Below are experts of layer 3 (counted from 0) of a mixture-of-experts language model. Rows are named router (the router's row for the expert), gate (a neuron's input weights, with its number), up (a neuron's input weights, with its number) and show model dimensions 0-127. Each number is 128 + 24 x the weight over its row's rms, rounded and kept within 0 to 255. Numbers have three digits each.
Before each expert's rows: a language model's description of what the expert responds to; "mostly gets" lists some tokens that are sent to it at least half of the time. This comes from a sample of Wikipedia text that the model never trained on.

# expert 6
What it handles: Word-final subword pieces. Last piece of a split word right before punctuation or a compound join, like Litt-le, Beethov-en, lifesty-le, advent-ure.
mostly gets: "urch", "ure", "ington", "le", "och", "iev"
router:157087129152177130111145128137176159129123092118148124111151164121096097133110135156106101107161152139173105130081127138185115147158141106126151142095124106145151132098118162147148130164112150134137100107151146103115151154081130155144109109166144097158122163152125128081120130100185124099091113100092118099148120152134122160145140137152146124131154140142160095090136118140128127162108
gate0:109203131184146104134125131091143130149145099140142169108164154133148122111120138124121122070124156132147148134097100151172139118159149154123129116146096146101157142118048148140154147101124161156143066132149119129103125098093145125113101123119134076102133147099095118105125113105142141140133103136116153102119126103096120154124116111137129165137156159103108095128116118165112148148124
up0:154082142089124152091112129174125133106112147129137101151124087117121134105103139122116127172138113134138111103161159106084107162122117126125137162120130095162101091132199135149140095156149113096130155107139119115126135178160141161150170118125130177161109127193128129152123133116099142096115136095148108171160106156171142109150147170138118090106109136116135136133122106128136140123139
gate1:090110103116147103134127100087153146128101103127123101144111176134141130172140089123087130127141191153150090113099141148098132099128172155136127152122134128124098164100115128116124166125154109121177129127151122146129132142110146157145142132069139150138156078094147144171148151144113155131091162141154156136130094107088111101101105109126165157098153119134159155111135152146108138146157
up1:152132135113112125122152186160125136078128141115126133118121127128133137103104187190162087129117096126120125153127126114139126136133100082115143148138115153125181079147147144125150061126092131114121080142097167129120155109161103105119115136150129128118090156129111097120119084105146091139172112132128121109123170142173148145122118146161121089146126112117100091120135099127122118099094
gate2:132077099131126146134144105118124085174143049121146122161124145142118105081139132168166122102135113128125136137130120121177101112121169151129106116108121147126109095100160157174133135154104164133136137088116137091120141144104093123135120115124109093105155158094182136097134122122148160158101099127125137093123094135125119155147115122112126156094164150139113077129097112105161132147102
up2:105150163121122125121115158133128182103127188151096132109149114108141149164102122122098136141118139137153114113130144125078161148123083098112133129128133098134135162147127088100140102105160086115123123176135097146130116101162167116136149138124157155148096120177081134141127157126108113104148176139144106144131165113134159089095154138144149104163102095119149167102146148168112122102147
gate3:129069128125075148136121148126148122127084166115114158145128128140118122131145127142132084161152076133120161122178164131151086144117111075141122135117157101147129109102124116102140135138123106121137117127149105103123091137112142112125164145121126163181101201120129151107174129151118165125135152139101140113136076123139096131148183122106081118155126115134133118144118151123178107122116
up3:140175156146163159096116133132107128112119093161152083120152128092137141115094150124101145074101171136140084105109130125119132134160144170099144141109085143157153119135115147157139102132160166113123127110138138123098178155147148162156129105138136116108125086154111104148080097095134108112102097091127117146150173144128170124121093148147164122105148150100114129101123095150116152144129
gate4:166102125107062143093145133103098172124149086102121157140121121156069164141138146102136141087117123126127136136155113114152129103114118080120104121155176104168120121132143138130143132173112149129132122116115112111114142167155092121148152145120118146103131133125130112165098127134189097154106145137105133150134115137132145160116183110101154121173117090157073106121114110100127134111097
up4:110148141149189147146106138167169139113066164154138085110152131102177116110125130166113103159143138144134112110087168140124100151156133159113142153099083118125147103123086153117134103118155128119138118118137131131126133125110173143143125106148157127142117122146136122086141104118082179108108119092138107113142152111145122109148109154162115110104154162080177130125141128148156124172145
gate5:144089131120129124137127107117130105115163148128155083151104075143141075157126140131141115133069142132140167144123148119151140135129114068156163129118170143163092140127142113165110134136102084138123126130101118131116157119107109116104098157116154131111140158124164136123145167122161105121093128199145097183123145128117127104140133136139125122156102133160095076130092140100129149102090
up5:125125144113150125114140125161106143094169145146135097145131133139146097094109132166126148144124193120151104139112155083134139129150138071157143134161105135114115133112147077190100107124117097136102131120102105114116169123130114136142102116160168117117114120147112142130076149118160094087163137166137100159132138163158136137152131164135110127130068136160119106113133106091112142081130
gate6:116126109142117093158153084091135067138175148091116139103114153153148096154104143134164143151148097121145156135107122132141121087125143108181107104150153136106119160123142108131122166111111090145139133140092110136157127110122086105084091114156120142145172106104135142135106191147109110152141145162150117123112137078132100124115113123134091155160115108169135132129158164099104118130125
up6:102109118127154135099147174099171141137121158138151123095137095113139149130127098122143156073157138120081111136182120134098123130121121129107140122091125105138119100167132160091122133143137159114129160126130178121141156155126115127128148132106115144115117148134171117163142077101150170118086132107165112079126108135097148142123118127101202087169113117109146162141141125110138109149097
gate7:144141145122160109125135131110163082135140096114133084165085118137156128149148142167152110051158109126094131132145185140152129125122150119156098121113140146144096120142163157165116143151103121147159158099102157123109166104108102123105106128126111108133161166139130100097182127138155132172154113158117110127116088109102117128145139121128118152144123118137158081125107118151102108088096
up7:115121114138084144127121118163114171104126167131112175087169137109110128111129119083119149207094128132155112138124078116110149124134102150109160129141128114117165146125112086107138111112154145125080104159150115153151086166161134135142140124133137152131106086116137165151084139095101110090116145085143131122121174126141137123126124124126145109114125143124100183143140138126145138173163

# expert 36
What it handles: Mid-word pieces, odd characters. Single-letter or short inner pieces of words and numbers, such as individ-u-als, chron-ic-le, digits, Chinese characters, accented letters.
mostly gets: "ani", "ij", "ure", "ember", "year", "ian"
router:176137112140151159085116168125122161145160105123142116117109149120090119132097109139073127123125148149179117114098102152114099146132146142121122140117121068162162142116095174134142121131127122100176143139162142109129134126104122143177112096157126109141113151123100098123109093127130128091102123097143182123156133172140140138148163130141178118107133159144173122118124153147134131173086
gate0:115158187125171201139108138122133139120112127129135123114100094128157114132120107131126124100142119122136132141185135108123111121130088142094105130158115081108131095145136171181137149108133156157115141128114140135126126139154132103135128156118154159135038096127112116167105121150094150109100136093120088143124114122144150117143150131102124118136153088106183152132098176105136140130128
up0:135095078138103073115154110150115123112164112129137130122163149121096140105127153154131106141138133155142124112077159152134130140137177100151160151077141163142124136116146117088152120156137095103138087124140134128125133143117143135135150089130092119143205174135130119079152129106146122136128130136121128118158167145125122131124105128157125108104128180134087058120141085145125140133101
gate1:146149186122151175126071174088117139144118095159145122150113129104125141121088162115113141132135125112150148136163123109127100147146108147153104151140136102128146122132125126149133142101130093098109134138134143051106132109140112134158144114162142067161065149146105076140074113135112158088144129150089139105116147120174144121131132133137115101151135109133135133141104118134118134110089
up1:149174144109139144172082170083094123157133100141122113132102102122135128141102137089110153133140078116106161131153122112112105129142122140162084121139137098127123121119142109116114138093110093134131172165098128071130134102134098106138123107147127078155102136118136090133075135139127157105149134160123160141117124090158113113137116103088102123135147079166134160159128133099091115093108
gate2:158147115117135160115117147140146159107133103126154091090173159103134140140149124143146096129166154153121130128087181119152116140126133114143129121111097148178152073123112159150130077145138152143120102145135147084090175128127135126148150096171126146152090123171138091137121114130164134141152125109143116129155159101115143157122147146160162112095151113127115118108123109167178148174105
up2:120138117087144143086148162100141096152131131128178166176114117102107102144132090131152128081092088101083106099157118119127135087122131131137127116096126130149129129126154149106080175108138119110121120113143084125109119154125103160100144160133130149145131102153136147168135092111113114135173173108133113098146156174136138094144113095091118157116156143108165098152113107132129152113147
gate3:133139136123127139146110147110120133171176144172131132121142135103147163124119118097154126138153122150165164094113121129097136131171126145169112157119153149155159158137084132142168155116178105091146166115136113106087126091156129124160137147124121099132108143125084063137170115134122151063079132113145135091115114135156110102118157140131096118100120129154155128140153098131136157130156
up3:149107146150128137111141107154145114078098094089142116114145148123094099111118149165099126103144115119103102149142138143142116152090138093071152139125106105112111079121144154145100100154098151136100110134149152146174138174087165145119125104125158147129128148146143171117073153107141116168188108142103105151157156136134146159152126139144146108147145128091123112102094128134112089140127
gate4:122115143121096110106076145165150105074117144108108136109159131093100099083137119184153086087127149165132121102080157167150103159122131148119113140141135120153147084106121114161159147156140118138158146087150158125141162129146139135140124131145111123159075168159126106152109147114137149133110111109102117091178161144148119141116114123157148132106146121138128144135103081147118154115117
up4:102146146141137160134100165161136146104145147131146148119130111141143159113097093097135142118164102131101122096081091147096179149149149146158142090117125140107110128111144124096096099147151122160103140159169122104098128133129107118136163137139095137162148159104104140146109156152163128114140112134110154136128151171143152168095112123074155136078102127149111146133087092156128123100177
gate5:115179136131179120108146182123156148139148125131113130106098102126159156129166132153117119050130096142091127151143122092143135133124144133142112114168130120154174121139139150175114150131135075150104148113144099136111153128166136142154118138086120140110111133155077138141117106122099153118104108142142050165137115123122109105137165098116126097111091130128134153139097161132112112130107
up5:145072122135084163155112066150097121109114141142147115124138132141092099135095119139132112187127146124140096105109145158116131121136127107110137132078098126126079140142116100091160119138138166088161110139133162114130116129090131120088139139171128098111141127076132119120103125135155098117151150114111181090140143104140139135136106146135130159120166151150111083089179108114142136133153
gate6:146104164144137160110121150136161117100105117144193111128143155123140117112087118156134122104126161159124073140130182158180130150144134119116139155102125144157159120094106131181135107183120160117123121107180143115105125133095160151128120104163170127122138152183151136119095097079113135135099114143129136129150145144136124142153126172134097127099121113093113103114143103144127145155142
up6:109143114097133122156164093119140151136111083090153139084142158154129110126170138123142089124099101090146131125137142110164148139155089155167113124107136098119095109158123105126094165130129116102125147108118108135135144112100107110160104109112123185115143112101150098086158141154118173163087117173159149124092109122128109113100187136153141110107114148176141139096128133136141109149113
gate7:110179137112111133108087148118122116134092131129107126167150112130142197116136091085111160141087152140115116142153126141108105156122159147145148137141139098134125117165136114081152112138203108111152099123134105116120137117164171144110110112086116159138098147107106168108132078144135120120141115120121129131123087145133119087143141142101148142092156098113176092085147129156133155122117
up7:101163109098110150115085130105093126148084126127110131138119074142121179108147102095129171156080118140084138150161135130101138125092126138121129137147137074129112132172148119091134128114172114148130124151113091127120145113163155131111122108077105163100107147114128163120164095158145127122158131152145137137115078135124124075120126108085125148106136106120146096083138123136100147113097

# expert 53
What it handles: Section headings and plurals. Words and endings inside == section headings == and the blank lines around them, e.g. "Production", "Personal life", "columnists", "films".
mostly gets: "tics", "Location", "tions", "Country", "Species", "History"
router:147134142164137156096135124127129158137130145118145101107179152121110093116119157166122129110124159153135107124127169125147122136127153087126124203147137125138145118118102170129120147141151124102144074093162144104098142171103141148152125094147126103172106116160118102047111110111127147089109147113095133103145140181129129144155131144136131078129120120106140131095122101145135134154091
gate0:158107120155151127135077137141120124147113077145159154133150128111104116099073128154124109116145097177136109134133100181125120100146111167114156113115113100130120148103137121152154123147134138140160075112179152141115113178110109134158103143127140114143091154157144104104093132146145108136123134078132118085184136149120162154160143164135172116111153135128166117089115145141142125124144
up0:118156149095114149107125096152174137127133159136118133127163113141115108086144115163111154155119136109123080162078120147168126159112116111087157111111107109095105136147146171143165150123125129125119118123142149145132169138093137165093171112086141120116092135131112093161125087106115150141106150170106104126096132130097109125131119157149116096163144154116140158182099097152106102112101
gate1:155143148118121143128125113110153111122133100176129061123116130115133122114149127096132115080119158170125130134139100110150122156122144109079088122093096126156118127109133114197127135119091094113136140119147098119131112155120097114124150155158115179129120117123082119163143117116151103103162132147108145165126116133075130162107128085108134092162094145133142151127132142059148167142127
up1:156105129135129164122155127174140177110116121119133159130132130120110135119119143169121121143169108110150131105109141153128119148143083130140172140136144134125162109124111136100134083145186169137139128105145171151125140107135182152144128121145148048128119158129155133088104120124120141117100097110121102103163157122180136124141146169159135153104168145127135091124102106192110114135125
gate2:142119085133134145151160156135115146123148129117141135162132138149114090118147145166134141088132092106181092133085125153140125116174133088136137137128150150121115101143140147115124169142119064143112091152128160153102166102125102176101154154181110142138134133142153105099120143101150107156123160121143119118117186122127165136158137166138160118111101140150153147111099131167108138126075
up2:136140164131125120101068105135141128119118106138122113115127111095141162100107135101093106151138154159065155094138143134127118136091112177102138119118098084131154123095117130141141084127146192107147157118138094105131113153138160113157107097066180116128108132126101128154116100146099158086120095114109132120139081150146115112141117121139109116121159141093124114145146117092169121143150
gate3:101112127162124149084156065141148093128132150121093099152152126128130134128108121141131137117096102154152117151120092118137111131130156149127139173160138126121153115166152122137118154117180159137123143111148108086160105143145172143157123091081138136071107135106158149117113116098099164120134124088163148153130131131102121164144134151158129149100137157135119132125132043096113124132154
up3:161112124129140125145094184139129176126119085171138117098133161101105104106124127129121092116169133104128105099119163155099135118141112123116116119082111120137129098097115165140170102158101133112131112129137147138120154137103080129121154160169155106156147145155076085152118140129165115138140107151095104101147159145171163122115130128139150111137131133104161117115097171170148147130080
gate4:094143146129079164103154135104133116147148158154095130105163141136152156144125161126165140147121152173108126118152116145163133109125136125139128147172139124120114162147085101120121160116136126131137143099097121115094120122165140081124121160081111094184132109126131108109132148150128142113175136118125082165117116154150141165057165108125126086150127111107138155149165094118116134156163
up4:090145172150110123090108122127107118142128136165156136109186156103123149136145160118110111154146147185136106123133109134119111146096138135123136156162127125117150135106128107140131126104122142076149157157121128126166100181125156108165082129145146114115134150166101129126108165104105103104160106120117071157127115123157124174113133089137129092110172105132103135136123129128107170194131
gate5:083148093098108105117166135124135107168165136096097147140125128143159128138163155121156141149108113106114131165135142112128159102104111117156128109193188162092108119150122120127102158112106106135106086135074126125122142131124085119116114115120113117129182101120174160101150144150119152112137152126144144152112102165126098076163140142135125156133135130147084152130126121115122071132144
up5:150136153132125117139150132111114125129125107130155126170145092115119141174136113091122151128109136107171122083125133123139098105093130154122144111135145163131140154150119170158144090128103062133111121162173117126100122115093141152112129153139130137200124138152115063162108145154138069150150156134116119142106139105144141097131157136155097138160125125120130129127063155112096109098101
gate6:124110119123155095150096105107136093131124132120076081190144165132118140141103159110130140124112128120095125138111080117153177107183164114157108140136180116146140115130087126107120119144117112094128124133103126155111109160112143113118136113139134095122141114093128151099124165112119080160078127127133145078120112127164109151118115099131140096133107104140162160069155144103140156140145
up6:150172139113115135096172166156095155134153121132160135075136055148131128129174108140110127172156116137134134130131176137117114138070106143130130156130105129131106131133149127137121117079130143163099151143145145108163113105131133126136100121126115144129132133131120097143138085144136131100177114157122103190128132110109156113104125163113133137069168132134074114167156105132102108132128
gate7:175107122139117128147114123126064099141166119132136147123166108150153113114142111088124141115129111141135135126151114187103127145109150132082121123082109133112111122099158093119118153134123122134117126144167082131142161135160126174126091106162133154131133132103150122177098129120110160117163096097149195158120127168134132131149110165119127120097141149134128150157156072138129075144146
up7:103137151138133118108155135144192154101100128140157129128107142084103138149081158179097087113124162124135133111099097108148117108156086117149157133163137098158153102129083139141159081120145130101166134112110158102116106135137145105152154142108130095130132156161088134091127116128143106109085142149083081102154130102142142143138153113146137126122140105125146103098130158151146176124121